Below are experts of layer 2 (counted from 0) of a mixture-of-experts language model. Rows are named router (the router's row for the expert), gate (a neuron's input weights, with its number), up (a neuron's input weights, with its number), down (a neuron's output weights, with its number) and show model dimensions 384-511. Each number is 128 + 24 x the weight over its row's rms, rounded and kept within 0 to 255. Numbers have three digits each.
After each expert's rows: a language model's description of what the expert responds to; "raises" lists some tokens whose logits its average output raises strongly, later layers aside. This comes from a sample of Wikipedia text that the model never trained on.

# expert 9
router:130108114113102134161116147147155098154115109108135103122149162102129130133114129133184143170119157138126138147134136115136121173156080124157178099151158127138167134141191151123119167147136152143137120139129149149143094138041132128129148130104131169124095118126161068115117137140129160106149148129110146150119115176134128155109146150109164163118136181138155151156101113128114152133120
gate0:122111145183119136115153144104098139072171092118118083150129141159120158105101124134171140090142160121121162104089105100158138137097095119154108135112140118105108112134121107119122108108099106141112093075135136160132159106144109127182168127129108123099095151170129139152151103112114151085098111153129113142114144122177114106134115145139080131126127129118157098133122118140129123170119
up0:113165110092157104125122089129116159159072150166135128117135113125100118137131145107095092151131108116152095142160151176123129077110159135108139138139119137147137100085127120121144123148136116090127166199146152086129157135168081092116161117162092109120165141101124139137127133132094075153153112115106123098146102096148152124139155120126126128128121091099120133094169126119136124114164
down0:074130104135156090124113137155080115134120174137125121096115117141133112124116128146113150190160179114099155145141129142108149108130083131113162149126100115109181089177106157158114114077090100129153098148174112120165164133110125160116143083136185124141139139137138139125139152159113147114116127142137141100136164151156121124149135136142112152118113179144157110151101099121089116107110
gate1:102144121111107108144120157115155128117118169111138103126191156090123143112166149141178168125122133158122113126121128133101132195142092140131147132145120119121127134101151134125120134105115166116137146153116168091097091154112146145154147128117171124138124106093151106123137115165090171104174167149132141159139135127111136176083150089147155117108096158104141144139125127119113162133125
up1:114168120128135148138108100098118136169105119138143121148156139100114115146120123159148122151122137115112135138115185110112104110148097154132165103126181142122131141136115120155152139139135179148149103110112115092153113137086140116120121094133103114167129141120180129108097138112115170133156140164102179131142105142108129154072129105134160126135159149157144148138160122117123143132142
down1:173157109103156134149129153088113085144120147076138159111086163152140130106124119138143137241137124183114134140140102134148126112142099083105144151145078128135146153155155151181114140093156123138160160133142150168123181144113127134078129155159146136107108136111134082116135054172104134125140130087163115078125119112158129120104099150125105187111130105112165143124137166103129140147126
It responds to: Paragraph and sentence starts
raises: " | + ", "avel", "½", " of J"

# expert 36
router:125078116128149127115145121152138122074130130149175140144143122123106143143140143141124095141091093142115121143085127158126099122124111153121074118137152107146096136133105156159103124121111127073112157135122133089118113141114141176114140147123127111139143162125105158161149140114159149153120146148092124144114173144122135102101170090182139064110157158119118139090123165115128121131113
gate0:167178155135115127112137111155128169146155154124125109110146126095115093093132112157127123123124207125044172118130100099118133121097126170114085136124126119109164141148102080146107165159138147131168111100117086051148168160096112118130117134124153128166123130162134136161128099106138143090090126134163153129142078148154109116132094116151117152161131096160104105145167148131122126124152
up0:098136145142136106131142137117130141132131132122142143125146116135137148120093139150145142140159139142140123123098126103147150164137149154159112143109123111082108163142159120120097179096162138070127144121074111093191079183084113132146131105123126127141132135158142111142137137122140151118082165117110126113135112146105108107101154126172135113151117133106141131119110107119157151136067
down0:116146096141155119174143123142161129076134110124114157109169107141152148129155103145176133116125120133125130103110125154144107182144148125152069120092130123106115156128173100129079161093163137122130139101090105116166107130097109157136107105138167144125085144096100106132103134124100146105081145129094104143111102101117115142090158098161138113127136148123158152153103149175119133127042
gate1:098110132127110135111140131139104143116122153129117116109107111159124125098111137160138168111108148099115139150143105117140164121133140122143126179126131132153115143183095089141122147118129123143167098122100085087142153160141147166107142119111144114116142105158154189128093094109135141151105125119123140141118127130148117104108160145100111126110167114132093164154123111134132069137156
up1:074121148129132163144137189126135105096092146156149124132189127127114144111161126120127106144133100104124121148101132097151106110129120105143103172097135139145146134115112091163101140138120138087141147135137151145157134150166165172155146138152146122089117107145117137108115132116116115107082130147118156139096162141098135156120134097115133152119094152104136134157078081171093108101123
down1:126121145103138158156140138125112144133122108124123144148181122131125129131138114113157137171172125103164141127119094134106115092117075121163106103152130142133102135177111122125114161175131113093119108111133148133149121112113126099188130136150142178127151178132110117140120182140116105150127149136108121159115135127149073174118149123177125113120120081108176109137039102132140109105112
It responds to: Small numbers and modals
raises: "ship", "ocese", "History", "stitut"

# expert 11
router:118137148123143076117216078117121135105133128159137122118162124080141138155079152174152110134106129110127115095092131126171130130117132137122103116107133141154080148121055157086159083146120131066114125138140118086138138113129125162113132132141133137106135139127114148153123132123118100132129113121086149129126151090112133089144156150144118063162188127135121134112128168119191116121112
gate0:112136118131174118102106166148089156130192143156111125115135128141128087091123077091132111096139119152143156116128101074085108092125141158134132109165107086148095140093153111132116124121113103133122114134106123124135165126125144143124196121131101086108117154119104149135122085154091113115137083150122131121152099136153138147101159136112098126147127124128133122172144107139137153122141
up0:110160043152119088127074107158114157141128142152114106148145130124153105078105133168123129134136111158126117120129152075109136107140098123123143118149150151196115143107168151195147137128085146170156084161118097110126132112124132148093102145090143146113171154122152106144175131148092140149122130142117120117167121142128117130140153169143115102160107148151141116163169100119149121122131
down0:170111133086134154122102125140135113126143155122122135134120128112108127154174132174170169106144154157134163116145136069213117179157150154122138170141178099101108122119170106121146104180146139117134142071080132079114141125117133143124135124092098141142132090120145130135137085126093118158180171102142137127126196117117107150129116140123129111150121168108094168111146162078120145178126
gate1:157159124145136115141131131125119109174153179141078136147094142177128096115099169118099133138098132147125162131143111173127130148130107140145150115118104108156126131178163088121137129127159140140172105143119107138141130124114097105112099147124132078158145082157144111098110133124167130168120139131135140100128094159121112108137091123138088176110137129131128107158182093128100135112149
up1:135098159157102113128114102133161136130150148174128121138110123115146107120152139100146165131111133156079126119152088135133147122121089048135122144148085115093128109153104134110121147136129134100150128103124086138082109135098066114129143147109153144136084106130154133143134111094129113138131135120094162111128163150120173098124134128179111121135150152146143155107144116123177147088139
down1:155105154162160106109104121110149185125111106122159125136132113168157146134107126122166149132115141118082154171144136122105095106102157100178144119153104066144144160101159112163152163100117095116127135150116143133108100131120149107104102150115145152126113133164133096131098100131120090088095129144140133109158104164157173125133200133162129126097112148138127121129127090131158132141163
It responds to: Numbers and name pieces
raises: "ión", "ambridge", "ñ"

# expert 25
router:131121160109105131117133130143138108156087129075157149120128119152177160109106106087076139113133097083143122106105117173146119116093114146150144101149113065158146119118139119142149099113126119102123191128112151173129160121161134139114107133165119117080132111122152106153117135118093119107090113098169145081163132138101123147131076110104120176097138143130123147121138173154088125166124
gate0:135144092128107117108121105071063156141161134128099106107136114132111137128118150112145156152124154131142116142141079125158118116135098119104091093091117102167113116108117078146096126151106099122147149146121127109132153100131141096158093142083116122122182129137115105119133134115112172116159161087163116146148147151148121143128154164155100170129149116105134086172140146121153138164099
up0:149138119114096119100112124097098142124150097131103108119151140107110132134130157123124139142104133125184110122113095096141122119117125132139120088120146102186129095103119104163116130151128120100119149121156132124154162110122140114147101152119142146113140126123099095117137143161091162102157163081174102137131149174090167139139139160139121193124112146074149095150108150128119145155093
down0:104111162107097118143145110103151120119097094113135147133139153093090136098148116148163139175115130117148151132143142120140147128093104128109125112130149119146147143062101141113112101131137132113132181156128074082132111149116140126138135138121094131144105149094147104106153144170076150078132133145071097114112116143125125120119134127163134139177139142126125139113113150113161143154122
gate1:116119051119168126067112097158099130163130148106104086119118132114104136144129143137149103140122155137094134108155108115130120113130164179120122138114135140154102155115154106148119114152162155128127119105113129114086106135128119142141152078143100127114148086121153160129113163182097095133204099148124146127165126139145131158122157136091142109128108100103120168120141080152122115137153
up1:109109136105149144153159131092137152126131121142075184107115144111109089138155110118122146129160138130132177132142115130134124138153133057178124144124157120071090108144077148154116150103086097141154139143164093103129148137145113099111087146097142122144110143114080111093101111102145123117091171106096096161157146071126123115149100099127188144128115125147133137113138143100162141155141
down1:144105121135132125107111123103143171148126163084105114099077128134102120148123134113132162119130125150105155081111082151144128138123141108095142085120145123124129110156070095126143130116145089161143139067179114136120159122125133129106131151116096092091064126104118124104136120110128124111116129091133126152147137107131133119166170099138110054151135160126139144145144137133117154138084
It responds to: Table cell delimiters
raises: " loss", " conclud", "N "

# expert 28
router:124155140159106099105156124132159124108111139187146132112142120139128142125084166151135092146071098127124125150097110114150139116127138136103094137143152108123109128080109132133173128147101085124128152136143129085114116118162104157158143138103106115130109119130115109121145136139135149120089131141140114153110146075129108114155117179151138112103082123112141159111107115115166140102125
gate0:134112104117134113069084138100118134166147184114141135101130104152125124116104104133101115088123157145074133131123149108123129146138112151111113158129128116133144163138140113154094103125121139105154128127073139132190123120128122135134092101142154129133148127128148127136128135135135085170146141112165153108135088108143070105115134137123101132171129176163113137141146148115138131086110
up0:116131094151159097096139127112138076093117159118111143164113146081196136107142147119120154124123111119127138145087140134082161113138127173123110130130096149138100096151109163126119100107089101127111150097133097125141112144119144151123094098118174128092101141158141139091135142152165111142158157085155126127135135136083114125118146178165098116112166164135140133154114125133128124136150
down0:128137106163165093139152112125144112031110081066092136151170161128186149142088148122197105121109128126114112103082146112094153125130126135141129138078119143147142092147096143154135100087131152150101174103136116089124133124137161155125091151110149138126129144127120170177100141126104144126157155147158132156113122100112108140095109147142095138120136137114142123147102151116141129131150
gate1:138111101114152125073120118076130147120184143135102121103124138130105125106151144139138125120145132128112191125157130156098157118101104157155138142117101127124180149121149106113125136094115114116132113091101117120160186082119134107102128099120171108129133143109124150135093134128149135146139102097098157143133145093155126164126086132117121138119121142157111093174158119119129139119159
up1:116169084129086144175087091149146126146122134120083115129121100130116143131088084067180103145138155076196167102113122113130113142170138110102141119129146126110113117151176153182133144133158121157104130112153145153132119103126122156124144126155141161116100110142127132155166162113148117111096124171137123091113126119126149162141122151110121183104127112090135134115096123142117119171160
down1:116161119149100108111079103163119162180118114134107139097112111164139138131120123073141149138157157103118152114123133144149093118176167171090125181148181148125144092133166134135130125127142109161121118125136165134151126082128109181148111136121189139117118132137135130124181120117140070151123116175152077110133110129127108134101134159105112135123083132117148137144092094110145106177113
It responds to: Word-ending suffix pieces
raises: " km^{", "IV", " age of "

# expert 29
router:102111110133124120114086153162106178132159118136130117121118117124113136155129145131166133091168115158168146130162131101119117088123145102135101151137139159123094160106075060111140135107111085104133095137125083089100117136175160104165152118144126110091159141098140118133138090124125120150109139182157141198143146134144134107127134133124129113137112101140166115103144069156149131129132
gate0:133115140096133103157103149142092109138166130124166110134104179138095133162127155097109135158044182118092149098125118152108158131119140140083104156117150155108161131146171100120137112142118089165130157147099106114169121146132122118137094129094149096146112082120112132102115140121096127115165120096127103145104089117156138138133142148123125106129140109150121115082143189124115142092162
up0:144114111088155140166094098140116109133146157138125106141113124098093085142175118107131161137156153181095132129105152120118121111131103132140114095172098124147115115134146100139137173101164128147164096148127135120150092127124149158114111088139100147106111139114097119148163123122072082089098104138139091133115102129115125148158098157122140117112105144109132156214165111145117088059127
down0:149121147100111127177105131129144109140129171110110121125154126111114130125127081069136161089130150154135127143153111137150096096120165166109126115140150142146112134100142090148129163109148133160151112177140100111161127116122123139143128089157123127090096148113099105074162154136083114131141112139121123134140155132089125158137110137116115141110154125157171144167118171122154076096138
gate1:138112117142135144147118129127151095136132133144103100112125134091161158119100175161129155147127139136144107131093165131133134088111143083150115109134116132151107118126101100135159145111117105096137186110110121149121100166079149155133135127120125104099096158125100131170117141147113134090141107132137121179133123128116133068159125119090119122106123144128133100107112092098121122135110
up1:164145148158129129090123143139105140103129101125146150107116090156095108172164076089130096103162129135119156110181107145113141186151107154101123175152144160111126142127126137132112129145150130149090102127142145111146158098149107132098096122132152131160161125126168147102144134123126108153116125130126113096094165135162107166086116130128121148154145149123135132139166152177167095115148
down1:126123102120126137144129152135142105121110121085124112160102110084109142103116142124146119143084136176082116168118173155111126122149156086148150092141135161095086102146089120136124134095086120108123137144162109116144100144122123070128154098144053131117085132086131122180153148099117114123122130139145105130150139134140141129116132132120120141090159155144119085134093151130088177141121
It responds to: Numeric stats and ordinals
raises: " United Kingdom", " Musical", "emale"

# expert 19
router:122107157102159136131098094122136134097117129115147138181130155166144129104147127166097135120120159093093116163100157185089119107118108148091095164171104175129111140128146162116131112130126154108135092150135139127121122126154121150089099165166114162161139132123078139141159126120081106108146178140085163119093111115089114145126135099130117127135150151101152123165140127119137169115133
gate0:210139142112129131089083144119109154137182142107146130112101142140118118162104128090145144090170156141129126129160144105110139158104129164132154119164117118171168148129142118112087146112109125112099122103110123129123133161132124124131084160118156117141137144134150085161074118149120166145140134110126140136116127135133131127119129147176141124122122134125144142144120160129149110079136
up0:082141132161122105124158113133149113114110115181109114128159104089130130086149111138095113163087094162115146111124135146108161113170155131076101118083129124113109085169124097122183150097155114139144158095106131096139099081124109138147165103103117085086117093132164150089145137099189117135105131141130116121128124136130134087145121153094146126110168106129116109104118089086118156172170
down0:124111156128088147152158134088129100119177154144167070092109108131122105088147093148114119144102139101152153108098106102123089166148126080167144091145094165106142138154139100098122086130130116124119154090129138139106093074141152105142137137165130085108110154129132180163160140111124103118125113117105056096087144161188138108124084125123127145105116140132144112111153111111146146115157
gate1:141118152135149113163099085118118125137146142102135143083112136156111185110095115133113108148141169156129121167120118101132131134145143178097158121161148172118155129160144120091105104164135168129170111106131167123108099114094109145113125127115135156167131094110120080102124109148101119127110112092124097095115103160136121099127128102134125144107134129110150107152114143127158133125130
up1:135128166118132107109146078124138083078100142134125100139106147122145174167110136124084141166082190146110136155124120126110125107165125173115141099142107166143161126149157129061127127151109161138129143117131176143144114076106140118116131173126141154152118113139153063104141136103120137093132136107095137094129107116164130089121092112128113138102150132108173130141116122151136111158092
down1:129092105130080105164129129187142112141080093100126104129136167161145089101132111145157113077110120089110150168096119096156130127146123105091139124115149139115115091113120130149101116118170113153128144151191106139124156112169164132132126142138119139112113151108125181098147138147148178117146096152078139132140150146121104175090112114145111133125151148109145123118099180161127137135114
It responds to: Month names in dates
raises: " (age ", " or ", ":", ": I"

# expert 6
router:096108140147146076110164098126143101096128128122157144135150121101134101127139134202102169142144106127120123082161105156163145104123124113118104174062146130140143129138055131134136115076098124148142145137127103102141111178166118089123128123098153128122135164141144142151146119138112114142123115107063120118139129100110130096131116063161125119161172132160130182129137127139203143144108
gate0:136169102114124115119122103133102133120166121110123143094097102141128111123117114157150129113101182098085143182130132114140137111131129122070106130146127125168091130138111047152128112104146123147116078118105122133161168125157154141106110110111104117158121122166117180139128120124168089160110095116168127134138069116152088108107146124104101121142143100100136111166148155128129085126169
up0:119135142100106146148127173111128105156110166121155116136141170134124163163129122115155083113132095137127142132148126114129141125145130140130133116118129107138129149137138182132117121143085140137127158125153139123112067150123090128152104128152097120134106123151166120119103111084076151142139143138119154120086164133110196172155155131150152119115109169116153109087124137131086190123105
down0:109132134113092134175112152131145077170101083129171164111157108155148149141126117137141096144137142109108138137138128139131136111149123158122110108165102095122136107142179111117126103135159142116142112113171103116122143159156111174135142126150110134150117124125167136119154129145074101127140147188147149104119121132150134198125155160112105119132103150108115116125136108130098164150191
gate1:200154132118159087141121136121105100102150161098161141126117160162157162118156106092127131125126098108127084093144123124113162102161162136150133089134132094160132107149107095146100123140118155153132163119111114102082104144141125140128127133141071135103127119116226119128099099106097112126112115141170141130127115134141095158085135094110127168104131094110101132140104161118109128099147
up1:113104167108101180135152092161121160162121102158150131141108118145107110121093119160139124107112153145112179135134115137144082144120122130101135124145087168107098134138146156158167125116145096106117080149099123162150144094179116126144113140127154105126141090133071147113129172117140102158111122101107111109108153158169132092152098187150118130129140147142139105090163121101126124125128
down1:167149158141170131161116149121075137096154172122100109137163122143132110108152115121132129150155062102123119094149141157130188091126137092135124106140097102154167107150101136160132115107149120151122145125090115123145116168115172089120153124137131150132120154126163137205111088142138117135138087122140123093163114101132093166088124126103119164146149082145150165153107126137141112111149
It responds to: Name suffixes, possessives
raises: " these", " ne", " some of the", " both the"

# expert 18
router:118167086136104068120107149126140121146131135123102122120147142131152143150105147119125115159140131113122149160116100142148149116128160122123136094111098087136154132114117159131138115091136085103153136168154109103110146128149097102150184133140113152083135110126146143163151142160114129117115112131169082168111136105146157100159124187115102140114142106152148134146091075131109114118166
gate0:063130131137100089154152097116124123120083126141078173142154123082096144142138170167142137155085113146135112140106152110122135171160156078123122143112130135143128143054106144093122105148112105114141113117140109122092131125115128126144129124127107113090142093103153161143139121161120094101160150120121125145065154139131129140124151102095182109122105175115148193108131088168112171136139
up0:169184150115115118138120143082140129141183155163174103128139113114125121132111147090100126136146164149117175115120139146143122102114102187160114086111152139121110148179167122100166125130096177137139120107098151150157147150136120094137117120130123124088137174158142140138114096069131116123095134143124143124151112147094102132170153157135115135130128113151125092174131111090149126112146
down0:103133128122119120152128147100113096167092142133094107137165170104088147143172151114148131123079090141162143150126109151123132154133157077155133096114118096166132145113133136102112099176150088161126088128102125127132115102114103084154164135097107154104132138131137170151147127168146134130133113146147118148121148133123153127097136128112119131098155172132182138130086131158097117134126
gate1:093104108137180128147141158134111148143090123116145088159165135152127137119125152103127156139125117166169142121107128134125114130156093110154093119174120117159144137150152119116144149111122119177146149159102133168104114135135154102140147135130141132120081077147107072132109116132128146117152110137115107142094138104115198146120111120139132167151117111106126142139113095154138159142131
up1:165159170090110180124131150119130097096140109116140143125117132168100125123170148127107121097109142106122113112102138113151127123116162123098163134105108139134147136110148147165136109116134125128092154089147168116138139105105122116094145127133088124130128131143106160101161081096142117113087158146136167098179064161131100130129103119131095141155107096103141138160143144111125166140146
down1:120145098129088125130119142107097125138093131093168078117137158112116147122150168043157167104138103153165162143118093111120131107151105106156116101162116120169099133114160137142120134127121132092138144137137115166132138135153097101127159092121088122083108093095166102160132139116096153120095115154135102126109137124107166135158115099132091130126140102141141170146082109151147126155144
It responds to: Copular verbs
raises: "rance", "} (", "@"

# expert 35
router:130146169131157128123220135131130115097099150130139128147128130144118150135093160177075109145079089101130129139113132146136104119111115133117082164147135105163087147087093166123160126084130106154106150138143133121145100176170110148157120118104140123092132119098103137151128145115147094140113118104038146138128159132105134079149156103191119111109126122121117139132120168131170132150116
gate0:140090105119120095101103158139114112161138159152099128119115125135110124092134116127136132062133129150126150128149134114161131107122107145151118151150101134113171165119135091095106125083131112096176120140110140105136135110129133115123136140114153131139117153119139121100106081107150093175102091167126146130092126123177091125158100155099144148124129102145126137135140156123116137108148
up0:119125103142096124130156118102085122138170091113124178099116100116151120124137133139126120124159139170152080136104110181117133118129136157114128117126159122137073105143122124133122152167106119133099142147121096117115160160167117124118135135123142128147128114117174116099141112122141088143156112105131159141162120151121140095107130122181127130134104176134138086084147073091161099094123
down0:116086114129100118120117131119086110127148103118108150134128098094139143109178104118141139160125133137173093143115095142143115083175143134101141120132158113109164080152108141163111122139105124118115130128159147130091154142219165121164128107185124134140105122151148126074163159117129156158137128105204121139139172141125148068112125141119116110112111164095159116105138114122135121121138
gate1:120140138113071124131119142159115133168148150113143141144108119118143129115113132118139085122125157145108141166113158103071130110158149150158186119119132099119121162157106120120144116136115136128150128156148163125173114126114149118122130129127132118128098149162157125148152113126165127124130090130131137158143113187100173140114154160146098143123114117185130115145147126136106133102117
up1:095147122121163171151117097089134118130104082181132130118102121152156149126128139122139139123170126134166126102130131102152137175104096121114126120141116147104116111132133136126155129148134151126140119116127124140096170083132114136081132174131147153146146092116114138136092109128108108109144128133132114117142128087127127110142134113085174135132157108059115143137133174126176101184160
down1:163123096120146133121177131146147107136136092116154118164146118156136147160125134093138125154144148123086127141107152133116183135143107173137123108141083155164136104105105135116185150171157145162089153095147163135099130097130101133140078141148163129130119121155106133137101160105156088148130105088125141158143121125135134142151161117086125137133130125104076118155115142113108121105140
It responds to: The and table entries
raises: "ure.", "ful", "ress", "jan", "atory"

# expert 34
router:112110129162103076105149112156114137141135123098131155111117114064117129148127123117134122125134100117132149128138098118097116120128142125122106133176126122107136132102035107113143113122091135094112165133131150118112126155111142133154133116086156119114130191135132110166137102142111130140120170166146145150126139110121138111138123141147141123115125160155125181088112121126120124138108
gate0:125141084110117155135118140132114098125134151114132136113135129184164149123150135157147083106151158146121160149166121097143101132128087089117136103146109147127164102157082151168134148165105100183174128118105140141172172154111129139108146151110109116126137117157132126098139152118162090127088080138162120101147144152118127099135128140099112135096103086174160144123125097117157112093125
up0:142155074140097151135118126156106099129099127131148126095155143152142148128133142149143124116147129152104172146149127094140091143134116081099134109159117162106152117137085140163109125156091091155131119108126152159145138128107148109116170151109140137083147155125109111134150147129170118092109087148170126127134151129119133100111109180078130112079125105168141143085106109117146117105114
down0:139097109107114099126102128154113134117134125126142127106136155080137168170127116126166103106108142164152147142071119104116137156189123109128131131106128131151143132114085130137114129138108142134140135094121147123095160160168114097107159112101153144134124134121112157118179161126136133089136129213076140159152147097197139109103130158097135123126112095126107135090123111094133100110129
gate1:184083125127127109102160121114129161177134085124107125148150158142120110155106092124117111147172099124135132157135091172156131108059091159124086135126136109132140094151144127158111079120150145115139166100101157087102161146086145160102138134127104107111101120168147179158101113128069102166149109079134144134169105157122141099177146123136142144130167121093174119138144115170134092114144
up1:090172099123100163171105150120108137078133168128173107145092143162142158133143131112137094101129128086093134129113170101110168110163138154127180123118141162130101170108157091091165134112123145147150087142135116167142109104165128089114109155100165164151156125121123087120148091114154183148112140141116104087105116117179099108105165118112106114153089100132097127141135125131151141142127
down1:132156123106099103181176136113123131096135088147105141133115143145170139093115135158146110099103112067141107144127123121147129090089139143123130132083116170096095140200156121089104165142093114080138131170151179092119098146112118114161127112118096133118098131109144111126097114148109115152137155132132106153102135122177055135127136138116161160143158139113117129132130103143112100125101
It responds to: Suffixes and closing parentheses
raises: " arms", " same", "imp"

# expert 16
router:121116145135127083154154105118121129119136108219152125156136111084097125142119193125137113141118125106123096138132082133152152091112117106154076141078166097151075113138123130148139113104113154112112130165149116098136107172151123161127151145127099138115121180105120147123116147117147109127092109133118116100119157097130126118153125160147123099106153118109143141131140118148135126128139
gate0:129107095118090156133118119123086112089140101135086128124121136113141107100109128147148144120113179126072123147168105133162123142113113139128096130168088117149146127089157129144127124140170094162144170147096134144102146109064163123092131077140083125138178128131102135156115127125110095162151132083157095112103167133115091123111105086147132122111143129146152130164096109128139094087117
up0:116143113141174128088125111182128129132075148115114121122107148132127111160141115104133091124164099142139154127109150126112156095108161089119157099096170170100089119132103085114152138150143143122128123123185143117183093085164105118168124133132141106144133146124114141166141128120160142103094158137116162176119118124150166114146169124146128145128130096107109096110156160119120167157102
down0:157140125156137174092127130150143161157078118082097166122094111140056113143137139123149095137101144086160147112107112111136129141138142112112104148064158146117127129130118133137160105108178104105131105103156150128166099125133160131145111076153138141105124104161109138129082109103121139111081117115142122132147111135099157126133127130134115163171141151116104139112193146107123159129093
gate1:122154151104140133141132158148108117131096148110133147124063106118169121105126160143113151104100141145122140115187133111097173126113147143136070130163117126146128135154111156116110165099154092095117149120126074131106139126163116115127128128121136136124125107123183117142120065112145155125139088098099093128162073071132120135128187132082117105091147127142082113107144133125112153123156
up1:108108153114116160146120153161154138098132138144134121196125144116135170136124123110142133153107112155153130134100151131096131130139127145144120138132145088176152119152109112111140114113123126104090143124174122162086101111159151145180130149185131141125127142098141125117116137124129127119112129098089122172097109104143150098172165115137139125109122134143112135119129138121106122129089
down1:115141116145115115148129135129118141108153099210142087168144100100127148134119161118118139108137105111140115146093105100120112126145127102141119131101138081103115094139113098133157103084161153093103125121146138110120076104169139151108138166183109159075134168098134118106125162128100122124136121106136115112140123122176176125123134122173105155110147119127144128164129104146128125090105
It responds to: Leading digits, odd bytes
raises: "o's", "ince", "kov", " State University"